python train.py --hidden_size=512 --experts_per_token=1 --moe_layers=[0, 1, 2, 3, 4, 5, 6, 7, 8] --router_score="sigmoid" --normalize_top_k=false --balance_loss=0.000112 --balance_bias=true --norm_eps=1e-06 --optimizer="adam_atan2" --batch_tokens=[131072, 262144, 393216]
Below are experts of layer 4 (counted from 0) of a mixture-of-experts language model. Rows are named router (the router's row for the expert), gate (a neuron's input weights, with its number), up (a neuron's input weights, with its number) and show model dimensions 128-191. Each number is 128 + 24 x the weight over its row's rms, rounded and kept within 0 to 255.
Before each expert's rows: a language model's description of what the expert responds to. This comes from a sample of Wikipedia text that the model never trained on.

# expert 5
What it handles: Punctuation, codes, quotes
router [150 125 172 100 115 145 135 149  95 128 121 138 134 135 178 133 135 136 174 158 105  95 134 140  94 164 115 170 189 128 123 130 119 140 100 145 136 117  76 141 103 140 128 143 141 124 144 142 148 139 124 145 128 141 111  85 118 123 109 166 115 109  72 114]
gate0 [146 104  91 171 147 129 119 135 182 111 169 133  99 131 106 135 204 100 146 110 115 151  97 151 184  71 167 152 181 106 167 103 138  92 153 153 122 169 124 144  76  91 131 138 178 144 127  88 116 158 112 158  81 107  82 110 111 159 145  94  98 146 179 118]
up0 [111 120 162 132 152 114 126 189 145 101 124 144 132 127 142 142 153 122  89  93 106 145 146 131 141  88 103 203 137 153 132 105 174 130 111 110 127 137 142  88 148 140 157 139 162 119 125 155 136 132 117 171 116 105 178 154 133 104 120 146  71 101 128 104]
gate1 [ 95  80  95 140  76 139 116 152 138 135 106 152  92 125 135 145 130 113 143 151 135  70 149 110 127  85 102 142 141 167 133 110 191 109 157  83 143 103 156 111  80 100 145 166  99 133 119  91 127 118 104 142 106  85  94 126 140 150 128 128 118 106 112 132]
up1 [145 149 131 131 135 103 154 141 112  88 104 140 131  98  87  84 159 111 133 166 105 105 148 171 121 121 129 102 144 124  87  86 132 164 151 125 141 120 225 123 149 102 106 118 148 135 113 111 130 124 104 135 124 152  89 140 116 125 111 163  77 166 147 163]
gate2 [183 131 143 114 128 145 128 119 146 119 163 133 101 156  83 147 101 130  93 160 190  96 123  89 112 164 128 161  90 150 130 114  77 147  87 126 155 135 130 151 134 133 125 101 160 142 113 172 156 145 106 124 157 148 112 141 137 140 116 166 109 130 168 130]
up2 [169 108 139 106  96 123 138  94 115 113 138 138 149  80  80 133 126 146  99 125 131 120 135 110 129  92 131  76 179  97 114 133 115 124 172 110 140 127 119 118 126 106 192 129 138 166 123 145 100 117 126 158 113 120 151  95 125 110 137  86 100 135 145 121]
gate3 [156 164 113 123 100 142  95 120 163 107 117 161 166 116 143 128  99 123 129 169 125 115 125 150 132 132  99 156 126 144 115 141 116  84 151 106 121 143 118  93 101 117 159 126  91 163 163 121 128 139 177 105 134  84 130 120 134 109 155 132 129 151 141  96]
up3 [110  87 129 111 152 144  92 180 108 121 126 109 129 184 142 136  93 134 145 154 151 160 109 137 117 119 162 152 128 105 128 145 102 108 121 140 142 117 107 135 100 118  89 168 111 125 151 166 111 124 122 108 132 188 135 125 135 138 153 110 151 143 117 142]
gate4 [129 115 126 105 124 132 114 111 136 112 121 112 140 124  95  92 133 180 106 100 127 143 155  98 136  63 124 106 105 155 136 134 116 119 104 106 125  82 130 154 158 122 169 115 150 116 154 128 137 137 136 166 134 118  84 145 118 136 175 146 126 142 139 170]
up4 [112 126 132 155 117 104 141 123 156 190 107 121 147  77 130 142 176 178 110  97 136 124 125 122 102 111 162 136 156 123 151 155 124 131 106 109 109 127 138 158 135  99 109 118 162 107 126 106 118 100  81 132 129 108  93 130 154 115  94 140 141 134  90 128]
gate5 [161 130  53 138 114 120 114 106 108 142 135 112 125  88 133 100 124 137 153 128 160 135 131 127 159 122 113 103 172 145 137 136 146  96 152 149 111 113 145 130 134 134 141 169 172 118 132 138 140 124 120 152 127 102 144 153 160  86 145 113 139 123 134 132]
up5 [155 144  99 119 135 148 135 156 125 100 185  96 105 149 107 119 153 126 148  88 127 123 110 137 148 129 148 137 145 137 139 155 148 124 186 100 145 119 166 145 141 115 132 134 137  89 128 138  96  99 131 128 166 115 132 138 133 109 151 113  96 118 175 105]
gate6 [160 120 113 145 158 130 107  92 149 151 113 147  89  67 149 150 148 137 159 137  96 101 104  87 123  89 117 149 105 155 160  87 187  93 112 102 102 112 145 145 124 120 169 145 168 133 121 118 157  83 141 118 114 142 136 137 108 157  94 148 121  96 139 119]
up6 [170 126 123 154 139 146 153 138 161 147 114 140  94 104 151 139  98 141 129 157 102 116 132  83 137 152 130 135 121 173 152 109 155 105 138 153 111 116 126 118 113 149 152 153 153 164 110 116 164 114 111  99  79 158 118 134 112 179  76 117 119 125 152 109]
gate7 [165 155 156 139 103 128 102 133 156  89 148 120 127 109 105 133 141 127 107  98 153 148 133 124 120 114 143 168 149 176 124 125 171 103 104 163 102 152  87 103 103 153 102 182 143 106 107 183  93 142 153 109 109  78  90 165 126 196 127 120 149 117 124 124]
up7 [140  99 110 144 133  87 143  98  88 146  88 113 121 125 151 130  94  93 112 132 137 140  96 113  93 127 125 146 116 127  95 109 134 129 146 135 136 160 114 155 162 140 147  77 106 121 183 139 180  86 127 108 102 131 169 137 138  88 124  85 150 151 159  97]
gate8 [134 151 102 127 129 133 155 136 144 155 139 148 162 122 107 143 148 120 118 130 124 141 165 137 106 150 140 143 158 148 151 131 120 159 171 137  91  86 115  80 113 101  96 133 109 128 138 135 109 129 116 127 103 113 126 168 146 118 127 152 112 143 119  82]
up8 [128  98 127 139 106 139 129 101 138 158 126 139 128 110 131 130  72 154 129 117 118 141 109  90 130 123 120  88 148 145 116 101 176 107 102 181 123 119 125 102 130 157 106 120 159 128 115 145 156 114 131 104  98 127 128 159 135 138 115  83 113 120 123 111]
gate9 [ 96 143 144 153 106 116 110 123 117 132  93 137 114 123 121  99 126 155 100 121 148 125  95 140 132 125 140 148 121 148  45 131 122 116 127 134 108 111 123 114 150 122 133 101 174 103 118 182 127 151 159 132 123 162 123 103 186 161 130  53 126 135 150 132]
up9 [112 139 136 151 142 150 150 116 136  84 104 151 113  80 136  86 140 153 125 113 115 140 159 157 113 118 103  96 149 147 129 100 137  95 134 143 111 117  86 126 135 132  87 125 141 115 123 128  55 144 139 105 163 128  96 127 112  95 145 109  88  94 101 136]
gate10 [140 141 146 150 127 127 142 157 125 108 104 137  93 104 152 166 154 151 146  97  97 112 120  95 111 164  96  95 107 123 118 101 120 137 134 125 115 107 115 130  79 119 120 124 152 137 132 112 155  89 129 153  92 126 151 134  69 144 132 127 116 128 111 128]
up10 [131 145 123 153 127 197 101 126 238 154 131 112 110 139 110 143 122 114 118 100 119  97 115 131  82  95 122  90 147 146 149 139 123 170 166 123 163 136 130 105 110 105 122 111 164 110 111 148 120 135 147 133 164 152 138 141 127  98 146 114 145 131 157 100]
gate11 [117 165 135 116 101 114 160  74 127  99 124 135 100 149  90 117 112 117 103 100 139 121 132 117 156 167 120 105 150  97 134  90  88 132 134 142 127 126 176 108 142 175 119  98 158 183 113 154 143 159  95  97  97 106 110 137 125 128 136 151 117 120 129 161]
up11 [123 128 174  88 101  90 161 155 162 100 123 113 173 154 137 133  70 105 125 104 155 146 120 175 154 123 139 123 116  89 162 133 155 112 147 156 136 149 154 159 143 123 128  95 151 118 151 123 123 115 116  83 149 118 104 141 119 134 125  94 137 172  75 164]
gate12 [154 126 134 150 108  89 129 102 159 146 139 108 162 114 125 104 110 133  68 127 130 117 139 159 114 135 114 109 135 145 194 134 149 137 131 116 137 166 117 140  91 118 193 138 142 122 162 114  90 137 119 139 130 113 159 140 152 155  65  87 160 163 103 118]
up12 [119 124 115 130 177 162 158 123 121 178 141 133 141 135  64 116 130  96 138 120 128 135 139 131 136 145 112 124 131 117 107 119 117 137 159 168 116 111 120 102 147  99  86 119 184 116 120  90 152 152 154 143 122 124 134 163 150 135 126 102 143 152  82 136]
gate13 [128 188 119 160 133  99 157 155 148 125 131 140 124 108 124 155 128 129  99 175 114  79 121  76 127 172 141 121  76 158 145 137 152  82 163 100 115 144 160 123 141  98 130 129 150 142  96 125 113  84 154 140 129  94  99  79 122 112 126 157 124 119 135 111]
up13 [101 123 129 102  89 138 135 148 116 108 127 147 159 122 109 162 118 112 125 142 133  63 140 165 103 171 146 135 153  82 182  76 156 104 141 172 133 151 121 127 121 128 129 134 150 129 123 141 104 145 149 129 121 119 114 112 139 112 125 104 100 156 137 163]
gate14 [132 135 124 137 120 132 130  96 166 114 168 167 149 133 146 159 136 122 120  93 128 139 121 160 110 140  85  80 141  86 141 129 142 145 136 105  90  98 109  98 140 144 109 148  95 154 115 147 143 166 130 143 141 133 113 106  98 145 105 123 125 151 115 138]
up14 [161 124  96 124  98 103 112  90 172 164 155 125 115 156 117 108 148 132  99 165 140 114 131 121 143  89 138 101 134 131 130 108 134 130 145  85 133 141 112 112 138  97 127 122 116 126 104 116 122 139 130 183 143 171 102 113 122  65 130 130 123 170 126 138]
gate15 [112 168 144 139 121 116 128 112 143 140 107 112 138 154 152 140 108 138 118 121 110 107 114 139 111 122 138 109 110 130 130 135 148 103 124 113  98 134 181 132 144 172 138 142 150 163 144 154 152  38 121 119  98 103 136 161  95  98 129 126 104 124 153 126]
up15 [121 157 144  89 119 142 145 161 121  97 160 153 138 131  82 136 152  80 129 154 160 135 148 127 116 153 144 138 157 109 127  67 163 115 137 133 139 148  86 126 110 105  93 161 128 114 139 132  89 158 128 170 123 159 136  90  90 119 124 168 116 136 111 122]
gate16 [116  87 139 138 143 158 125 129 127 158 142 136 151 105 109 133 103 135 133 159 130 115 125 134 145  85 110 171 114 108 148 181 119  73  92 168  71 129 139 142 135 160 119 141 144 128 146  97 118 138 133 145 142 108 118 135 130 187 119 110  93 132 136 184]
up16 [147 133 154 153 105 145 129 132 135  87 103 159  86 161 102 143 118  96 159 141 164 152 104 146 153 110 120 131 156 194 108  86 164 161 159 154 124 142 130 119 114 124 115 102 118 135  96 110 133 173 156  97  73 127 125 120  98 119 153 138 114 147 108 126]

# expert 7
What it handles: Word-initial stems
router [141 149 111 111 145 122 170 130  94 101 152 140 135 119 166 155 125 114 144 150  76 118 101 103 171 151 109 155 133 146 153 113 122 105 158 152 144 105 139 165  87 131 147 123 149  82 137 126 111 142 146  75 119 156 111 129 162 160 118 126 153 118  97 120]
gate0 [159 144 102 143 117  97 133 118 117 137 126 120 146 125 141  86 111  99 167 109 145 110 126 128 151  89 153 135 151 155 125 124 118  89 148 122 128  87 186 142 136 122 107 132 135 126 116 125 125 125  89 156 172 151 157 124 164 100 153 139 133 141 114 188]
up0 [128 127 122 122 148 149 106 110 117 135 132 127 124  94 112 164  94 166 117 129 135 158  87 127  90 140 159 111  92 120 129 140 141 160  95 137 123 132  84 102 142  89 114 100 115 118 129 169 176  96 147  93 110 121 130 122 138 137 103 110 117 127  90  97]
gate1 [166 141 137 148 154 135 112 152 117 168 111 112 146 151 118 161 123 152 124 149 108 102 116 161 141 115 129 115 164 136 126 118 135 143 155 119 137 108 174 151 101 191 156 162 105 134 113 144  96 152 118  74 111 170 154 126 128 102 100 169 151 165 101 134]
up1 [116 170 136 112 158 151 106 134  97 153 132 102 128 142 127 144 103 106 165 117 134 151 113 115 135  86 123  78  92 130 117 142 119  65 108 134 136  99 153 162 121  98 159 100 111 103 114 169 157 126 164 130 145 143 114  92 147 148 115 144 112 112 105 136]
gate2 [ 83 115 142 176 122 131 148 131  98 135 106 150 127 138 134 120 129 147 152 133 120  91 113 127 131 100 102 154 140 162 161 100 140 123 151 118 137 122 181  89 136 119 134 150 159 139 104 143  88  94 127 152 158 103 130 114 175 148 102 113  96 162 130 125]
up2 [101 116 133 114 105 143 117 129 114 134 110  80 136 141 130 116  86 120 110 154 125 140 152 115 133 133 136 180 155 129 122 144 100 123 119 142 109  99 126  72 133 131 139 137  93 104 104 106 139 147 153 116 169 165 158 116 128 155 160 139 167 124 102 167]
gate3 [120  80 141  92  73 113 167 157 130 122 159 129 133 111 117 168 125 115 150 118 119 109 147  66  83 144  72 133 164 136 148 148 128 119 168 143 158 137 121 150 124  70  95 143 121  92 132  95 139 106  97 132 109 128 146 130 153 129 123 152 118 129 133 118]
up3 [125 122  92 140 137  91 168 150 147 136 127 156 107 109 167 156 161 138 135  87 159 125  82 132 113 144 145 136 106 131 173 141 156 130 150 133 135 124 133 101  92  98 112 115 159 123 155  63 135 114 143  96 110 149 168 118 182 131  92 144 167 175 147 134]
gate4 [126 135 110 150 107 119 168 135 112 134 133 106 132 159 113 127 165 115 176 118 114 112 115 136 138 133 168 117 134 100 126 147 163  70 123 140 146 156 101 107 136 132 129 153 146 144 137 131 114 137 163 130 138 138  69  82 127 120  97 142  99 112 136  91]
up4 [162 116 120 114 147 134 124 111 157 113 125 166 110 132 104 150  56 105 128 138 129 126 150 157 114  88 166 122 161 124  98 119 147 119 157 128 122 116 149 105 123 137 113 144 151 140 127 115 108 133  86 156 162 175 127 119 145  84  98 148 122 108  69 132]
gate5 [101 133  96 117 153 147 156 168 108 125 106 108 111 147 148 106 128  82 109 152 212 155 160 104 130 128 170 131 154 184 115 104 111 126 116 150 147 134 162 132 118  97 169 117 131 104  72 140 151 132 121 136 107 143 148 102 150 131 106 138 144 132 150 174]
up5 [108 137 120 112 131 119 131 121 107 115 132 111 147 116 119  95 112  98 106  76 120 113 122 140 117 109  96 138 155 161 114  98 162 129 146  79 121  82 115 120 104 129 118 132 121 164 129 175 116 159 123 115  96 179 124 138 136 134 155 104 142 152  88 118]
gate6 [129  98  94 140 131 183 116  87 106 151 118 152 116  72  81 142 152  90 109 157 121 144 122 110  83 150 105 125 119 133 176 126 137 115 138 116 133 130 155 103 117 141 110 127 125 120 162 137  91 116 137 137 132 149 133 130 129 158 128 128 118 164 129  89]
up6 [ 99 100 105 147 120 116 115 104 108 170 103 127 139  90 132 121 133 101 128 150  89 117 126 147 118 146  97 109 134  90 125 176  82  82 130 150 134 128 112 142 146 128 124 139 124 113 134 111 147 115 162 169 148 164 138  87 115 110 165  98  81 120 153 115]
gate7 [113 105 103 131 122 126 150 115 162 156 145 154 106 129 118 108 133 134 162 145 115 137 119  67 114 118 119 157 131  97  88 123 151 101 113 155 112 159 122 137 110 105 177 102 132 129 133 123 115 157 130 103  79 109  85 154 149 113  99 121 162 156 118 145]
up7 [130 112  97 151 129 116 123 106 127 113 157 123  99 138 116 167 146 108 131  94 100 146 114 129 163 134 127  95 127 121 108 132 170 158 137 176 106 128 174  94 108 133 157  71  99 114 121 113 119  98 117 116 122 118 122 133 125 162 125  99 140 135 106 118]
gate8 [139 118  73 111 112 106 118 127 163  92  96 138 150  87  94 121 152 128 124 105 121 125 162 130 158 114 150 122  82 112 177 110 126 144 103 136 113 126 154 112 145 117 167 102 149 150  85 113 122 136 105 156 138 105  96 140 153 129  91 136 101 163 169 143]
up8 [142 161 125 137 112 134 102 162 103 168 150 126 150 163 159 122 108 105 149 149 125 117 123 132  95 135 114 103 151  76 131  98 140 127 121 123 145  78 159 113  74 145 107 136  86 121 122 167 129 142 117 130 152 148 149 113 159 120 149 103 102 155 117 156]
gate9 [166 146 130 107 183 137 161 139 137  99 140 109  97 103 141 162 156 161 122 124 103 132 118 102 112 155  91 109 147 152 139 139 121 114 112 144 115 140  98 171 129 133  94 135 125 119 141 109 102 107 123 150 103 161 156 122 100 119  99 149 134 129 150  67]
up9 [139  96 115  82  56 110 175 138 180  84 153 139 122 142 162 150 131 160 108 104 175 147 116 149 150 137 109 122 104 170 121 135 164 165 158 107 143 113 137 117 161 122 114 141 101 115 179 144 115 111 151 152 140 106 138 133 105 142 103 130 112 129 114 127]
gate10 [198 136 145 105 112 131  93 115 127 110 132 103 105 108 129 142 102 182 130 154 146 155 117  98 159 100 153 158 128 149 167 178 114 108 105  84  88 119 134  79 107 146 143 124 138 101 101 126 119 140 145 154 164 166 157 151 106 168 151 112 136 167 147  96]
up10 [164 167 202 130 132 143  98 165 131 127 171 100 133  98 134 124 138 170 145 119 123 135 108 148 111 127 114 125 131 142 170 152 130 135 124 106 105  99 126 112 109 119 124 138  96  96  75 129 139 153 152 132 132 187 152 154 126 159 131 141 180 180  94 148]
gate11 [116 133 101  97 126 150 127 136 117 156 129 140 171 117 144 141  94 175 125 120 115 114  86 100 142 136 137 113 123 123 150 180  96 146  82 102 121 145  85 113 162 131 128 111 152 171 133 152 111 156 127 179 128 120 151  85 132 122  98 133 130 140 107 120]
up11 [109 143  97 110 140 165 112 163 126 156  85 119 161 153 114 143 128 120 130 113 116 139 120 150 152  82 138 135 126 125  99 177 142 108 138 174 128  56 110 126 146 123 110 121  91 114 145 125 138  94 135 161 103 130 116 136 149 112 169 130 113  54 112 163]
gate12 [159 150 140 143  96 166 144 159 143 156  93  92 176 109 125  77 104 151 133 146 157 117 145 114 118 109 102 146 105 158 122 137 134 152 118 181 128  87 120 111 135 104 117 111 135 129 124 145 104 177 159 155 135  98 133 151 148 120 144 134 139  98 133 128]
up12 [128  78 128 118 117 163 130 173 107 118 124 123 159 129 136 149 168 106 173 116 115 153 159 141 118  99  77 134 127  99 116 137  89 123 104 122 135 126 139 122 137 127 155  93 138 110 124 137 137 153 139 146  80 119 111 125 139 125 145 124  97 136 109 149]
gate13 [122 121 148 109  99 101 119 120 129 149 150 109 100 168 113 161 122 166 110  90 144 130  94 101 162 114 124 101 114 120 119 114 119 102 137 111 124 184 115 125 113  94 148 168 132 135 139 125 137  99 116  88 146 127 133 102 104 112 131  85  92 151 122 102]
up13 [108 151 169  97 103 104 146 124 117 128 182 128  75 146 101 158  84 105 132 117 157 119 124 135  99  97 136  91 136 131 175 110 147  77 150 101  93 133 145 102  82 137 175 156 108 132 111 146 143 112 102 118 141 122 119 150 133 119 113 130 159 105 140 112]
gate14 [123 139  87 118 154 144 105 125 116 154 142 133 167 135 148 147 113  99 162  79  79  90 134 100 162 112 159 124  86 122 132 143 108 102  82  95  92 122 183 123 133 119 126 122 120 148 176  99 151 123 172 158 157 157 113 110 115 152  92 118 106 135 130 140]
up14 [161 107 112 146 145 162 116 116 141 169 147 128 199 159 154 121 100 101 139 104 128 115 116 133 138 129 128 182 124 133  90 134 113 112 138 100 144  96 135 101 107 114 142  85 121  79 161 131 179 112 139 143 157 160 112 135 139 145 134 159 131 115  88 157]
gate15 [181 142 141 134 116 180 149 121 128 104  84 142 152 133 112 152 157 126 107 166 146 107 134 141  94 101 115 113 111 158 106  79 120  88 120 165 156 128 120 101 110 150 131  93 122 108 115 158 117 145 135 145 138 112  99 125 136 116 135  62 134 184 166 152]
up15 [107 157 113 123 155 181 147 110 131  77 100 107  97 129 125 107 123 158 121 117  77 152 131  88 137 121  77 139 124 153 122 117 136  95  93 152 121  83 127 136 114  97 106 144 183  89 119 117 178 109 126 114 107 150  91 107 119 115 151 123 117 172 126 135]
gate16 [148 100 119 121 140 128 146 119 122 100 154 107 111 131  84 151  97 158 169 131 139 124 133 151 118  99 159 118 129 147 137 150 127 141 111 128 148 137 140 115 103 151 146 122  56 153 148 168 149 141 133 106 123 140 118 146 173 140 113 171 136 123 101 105]
up16 [113 129 128 114  78 165 177 113 106 106 139 151 156 101 120 139 161 124 122 112 110 103 168 141 120 139 149 153 144 136 139 145  84 123 111 125 142 115 181 142  96 102 119 147 145 117  84 153 116 104 152  96  97 167 122 111 105 110 124 138 127 102 154 134]

# expert 2
What it handles: Dates, numbers, percentages
router [139 141 125 166 147 170 119 123 150 134 127 145 139 123 136 115 123 156 179 139 163  93 149 134 133 113 131 144 113 143 148 135 132 158 142 121 135  96 146 153 117 121 110 168 146 151 180  66 131 142 105  57 103 136 117  91 124 115 108 112 165 112 158 136]
gate0 [147 159 155 132 139 131 170 131 134 142 113 136 100 181 141 166 136 104 116 110 174 143 121 117 106 118 115 156 161 136 123 160 123 142 153 141  99 145 141 126 146  83 116 143 142 117 124  98 118 156  83 139  97  66  76 143 165 101 118 155 138 149 133 103]
up0 [118 114 138 121 122 117 112 126 145  82 116 128 112 128 195 104 153 123 119 124 109  89 141 144 122  98 109 126 153 134 151  99 115 119 137 177 145 102 129 132 149 133 125 157 109 125 104  92 128 122 112 105 127 148 163 141 116 143 192 139 104 149 150 145]
gate1 [128 144 130 158 131 119 110 130 144 128 116 128  93 131 131 129 122 135 166 159 145 143 117 166 136 106 105 170 102 108 114 185 106 129 143 106 129 138 120 170 130  95 169 113 122 162 104 117 137 119 112 145 149 113 118 132 122 154  82 142 123 169 130 148]
up1 [130 133 167 118 147  99 123 156 130 155 101 121 161 163 144 129 142 141 143  94 124 154 116 168 145  84 136 168 122 164 105  71 175 128 125  97 127 133 139 115 139 160  97 124 139 125 123 152 115 146 134 132 136 101 142 131 201  85 103 126 125 150 104 106]
gate2 [170 133 129 151  90 174 156 179  79 107 158 128 112 138 150 122 107  79 140  85 135 123 131 130 109 120 165  65 156 150 158 161 150 107 151 111  78 113 156 157  76  94 103 103 116 148 127 154 127 159 116 131  94 157 115 169 123 125  86 131 141 117  99 130]
up2 [111 169 114 149 101 111 144 172  95 134 120  87 127 114 117 158 104 105 141 135 116  97  76 128 149 144 110 137 145 117  76 124 138 134 131 152 126 124  96 139 143 168 112 123 122 137 142 145 156 137 152 121 185  89 137 103 101 109 158 117 114 130 142 114]
gate3 [107 158 117  97 155 164 144 164  96 139 161 144 118  88 177 104 104 122 110 134 117  79 133 117 119 119 110 143 159 142 174 132 125 135 109 135 137 101 139 105  97 124 130 131 122 144 131 128 112 127 182 141 152 138 125 165 138 108 129 158 164  92 120 113]
up3 [129 131 135 149  98 169  97 142 109 112 186 119  81 135 102 171 128 137 104 122 147 105 145 125 125 126  96 129  90 145 106 142 137 147 108 128 126 141  86 119 117 147  87 141 117  99 155 143 123 122  80 122  87 159 172 158 152 170  87  97 115 141 146 123]
gate4 [137 102 120 151 111 147 128 104 168 115 177 159 152 140 127 144 125  51 107 189 142 121 142 182 104 167  87 144 114 134 126 131 121 136 110 152 152 172 116 140  94 114 112 130  93 128 119 154 116 165 167 106 149 181 145 152 160 190 121 144 174  73 114 157]
up4 [154 132 105 118 159 112 124 140 131 150 109 145 141  91 112 159 141 131 115 134 101 127 152 133 106 155 139 107 141 112 123 122 117 127 126 157 138 135  97 132 110 118 120 128  91 137 149 125 109 162 110 138  95 139 104 126 129 117 149 137 109 152 134 104]
gate5 [173 162 143 142  99 164 135 142  91 106 101 154 132 109 156 140 140 139 144 109 160 147 152 106  74 150 112 141 123 114 129 138 124 127 130 127  90 102 115  64 125 108 198 142  82 132  70 101 101 124 127 136 127 126 116 117 120 144 139 126 118 146 112 133]
up5 [119 107 119 114 120 133 130 126 172 163 110  89 167 138 121 126 152 143 135  87 146  84  98 130 156 138 116 140 113 117 137  86 134 132  92 112 106 107 127 128 153 129 119 112 142 141 140 110 139 113 163  90 160 107 121 130 176 125 169 130 157 145 109 113]
gate6 [103 141 149 122 141 129 125 168 158  95 147 135 126 151 102 123 129 172 112  94  72 131 108 116 164 142  96 151 121 128 127 124 120 109 117 104 101 109 134  89  87 135 138 130 131  67 145  71 137  89 146 127 122 124 121 110 135 161 121 161 150 126 133 125]
up6 [163 155  89 126  99 130  93 152 178 129 113 122 136 136 143 139 103 139 107  86 137 115 175 113 128 126 144 121 137 138 137 119 119  96 125 122 126  77 151 108  92  80 143 147  94 163 127 126 131 148 127 121 145 127 112 161 164  72 102 136 144 100  71 157]
gate7 [108 163  96  79 150 115 168 164 118 140 101  90 128 105 191 127 135 115 134 140 127 125 138 121 131 137 145 123 147 129 123 139 115 106 155 118 141 132 139 117 131 128 111 123 124  68  87 153 116 113 142 118  99 115 149 135 100 104 146 124 124 118 113 104]
up7 [108 133 143 126 122 102 110  99 156 142 134 145 117 137 115 129 151 170 165 166 117 128 142 159 118  82 158  92 142 104 154 125 119 146 141 124 139 136 139 103 159 145 138 100 149 190 178 146 145 165 154  91 117 136 127 108 164  89 100 151 131 159 100 182]
gate8 [126 142 115 112 112 150 203 108 126 183 141 116 132 120 165 155 143 110 107 149 126 102 122 133 110 172 122 133 147 174 139 102 132 145 117 132 116  95 156 109 121 170 111 123 150 112 113 128 114 142 159 138  98 107 100 167 120 136 157 116 136 130 131 182]
up8 [ 93 145 118 124 124 120 181 115 110 150 158 126 145 155 116 137 128 115 107 150 124 113  95 105 126 142 159 111 176 120 145 134 135 127 141 141 143  96  86 131  99 139 121 122 136 126 125 157 126 140 158 107 125 111 146 161  90  93 159 139 147 163 155 128]
gate9 [ 65 129  92 149 127 158 153 126  49 163  84 113 158  98 145 134 145 144 140 132 133 164 113 149 101 121 118 147 158 116 133 144 179 132 115  90 116  90  94 115  91  93 119 139 128 141 133  89 134 121 137 152 129 124 128 120 195 154 159 139  97  98 103  89]
up9 [143 180  97 118 163 102 121 131 140 105 117 148 182 161 167 109 108 127 113 124 100 101  97 122 127 159  79 169 122 118  74 108 112 142 134 165 121 102 132 126 115  87 138 142 128 131 125 105 171 144 111 133 123 114 143 109 126 132  88 145 142 129 126 137]
gate10 [152 127 103 132 129 133  79 108 155 102 152 169 107 106 116 127 110 143 123 201 134 126 108  89 154 126 109 141 119 118 160 149 135 127 101 102 165 161 103 131 153 152 138 149 159 111 132 128 134 114 135 125  85 166 143 146 115 149 171 122 140 106 128 139]
up10 [120 162 143 114  99  87 120 100 127 130 140 156 150 186 125 151  91 155 157 111 134 106 187 133 184 110 149 105 146 144 115 108 115 128 129 119 152 168 142 159 167 128 127 143 137 155 127 122  96 131 136 121 109 162 148 132 119 122 115 117 187 139 139 145]
gate11 [137 140  96 140 114 128 133  85 182 113 144 129 156 138  83  97 114 117  97 104 122 125 155 133 119 134 115 152  88 107  85  89 119 136 160 109 107  80 113 145 150 108 178 149 143 125 103 105 122 165 113 151 135 133 183 125  99 167 141 136 121 132 180 119]
up11 [111 136 117 130 125 109 137 148 106 119 162 132  97 162  86 119 141  91 160 161 145  79 124 142 119 121 123 114 149 172 167  97 110 140 177 147 129 101 155 129 128 127 175 123 161  98 112 131 136 156 187 131 115 144 115 106 158 136 147 118 144 115  91 108]
gate12 [155 142 118 169 153  97 103  71 139 154 139 111 120 166 139 155 105  86 153 143  80 130 138 164 105 140  78 125 119 101  72 103  56 157 128 108 134 170 100 120 148 121 105  89 138 163  97 135 119 142 147 113 120 103 132 154  98 111 109 135 122 161 128 143]
up12 [187 143  93 140 105 141 131 127 105 158 137 113 171 123 109 159 116 102 128 110 134 131 125 155  94  94 143 148 140 160  84 118 121 130 142 129  99 147  83 113  93  99 122 168 101 156 104 117  59 154 119  79  90 177 138  88 143 139 119 110  91 175 160 148]
gate13 [112 106  92 125 130 145 125 147 131 149 105 113 135 136 118 125 131 109 102 138 110 143 126  96 146 133 125 114 150  87 123 123  95 119 156 103 136 108 116 142  78 161 143 137  84 167  93 126 128 129  90 115 145 120 150  97 191 105 171 138 148 151 124 145]
up13 [146  93 124 166 110 124 105 155 104 182 105 135 126 157 159 172  89 115  90 128 125 111 132 147 117 100 106 121 104 124 107 135 143 109 149 129 142 149 135 100 123 131  93 139 181 150 133 110 123 114 170 174 104  92 127 108 145 132 126  93 113 133 141 133]
gate14 [168 110 136 109 113 149 110 136 119 137 104 133 120 112 133 167 120 115 143 145 132 150 144 134 102 142 103 153 168 129 147 105 156 121 131 119  96 132 161 136 117  79 100 152  81 114 160 111 145  98 109  94 102 124 123 134 135 107 139 144 159 111 112 183]
up14 [129  90 140 101 111 106 139 138 142 120 135 146 160 132 106 116 114  94 127 103 126  98 185 128 129 170 114 113 149 104 146 115  99 122 165 134 132 124 141 136 130 132 169  92 107 120 106 165 103 135 126 107 196 104 143 145 172 115 140 149 109 118 116  83]
gate15 [145 153 120 141 118 163 109 143 110 190 159 157 111 110 132 152 119 152 127 113 140 131 135 116  97  79  98 159  99 105 129 145 171  84 125  74  77 122  89 150 116 135 135 151 123 119 142 128 173 142 137 146 108 101  92 100 112 132 135 168 139 137 177 152]
up15 [153 164 166 137 103 184 120 134 107 110 104 122 130 164  92 150 118 122  60 107 162 105 157 147 108 160 113 144 128 147 116 151 100 133  94 147 134 136 109 100 134 108 146 143 119 133 123 170 131 129 128 140  84 101  73 133 140 136 124 155 158 124 149 149]
gate16 [145 165 150 100  84 110 118 115 128 101 128 145 154 198 143 143 113 101 138 125 142 141 156 155  96 136  90 147  98 123 113 126 114 108 133 110 115 143 180 156 104 144 128 183  87 139 116 144 122 159 107 124 128  99  96 116 131 121  89 117 141 106 130 141]
up16 [146 102 132 136 157 157 118 184 144 157 133 157 148  90 118 109 135 164 159 129 124 112  89 135 150 142 135 170 139 114 148 123 126 168 144 132 132 147 112 158 145 114 154 155 124 119 134  84 116 153 127  69  72 139 143 112 120 132 138 116  98 148  98 145]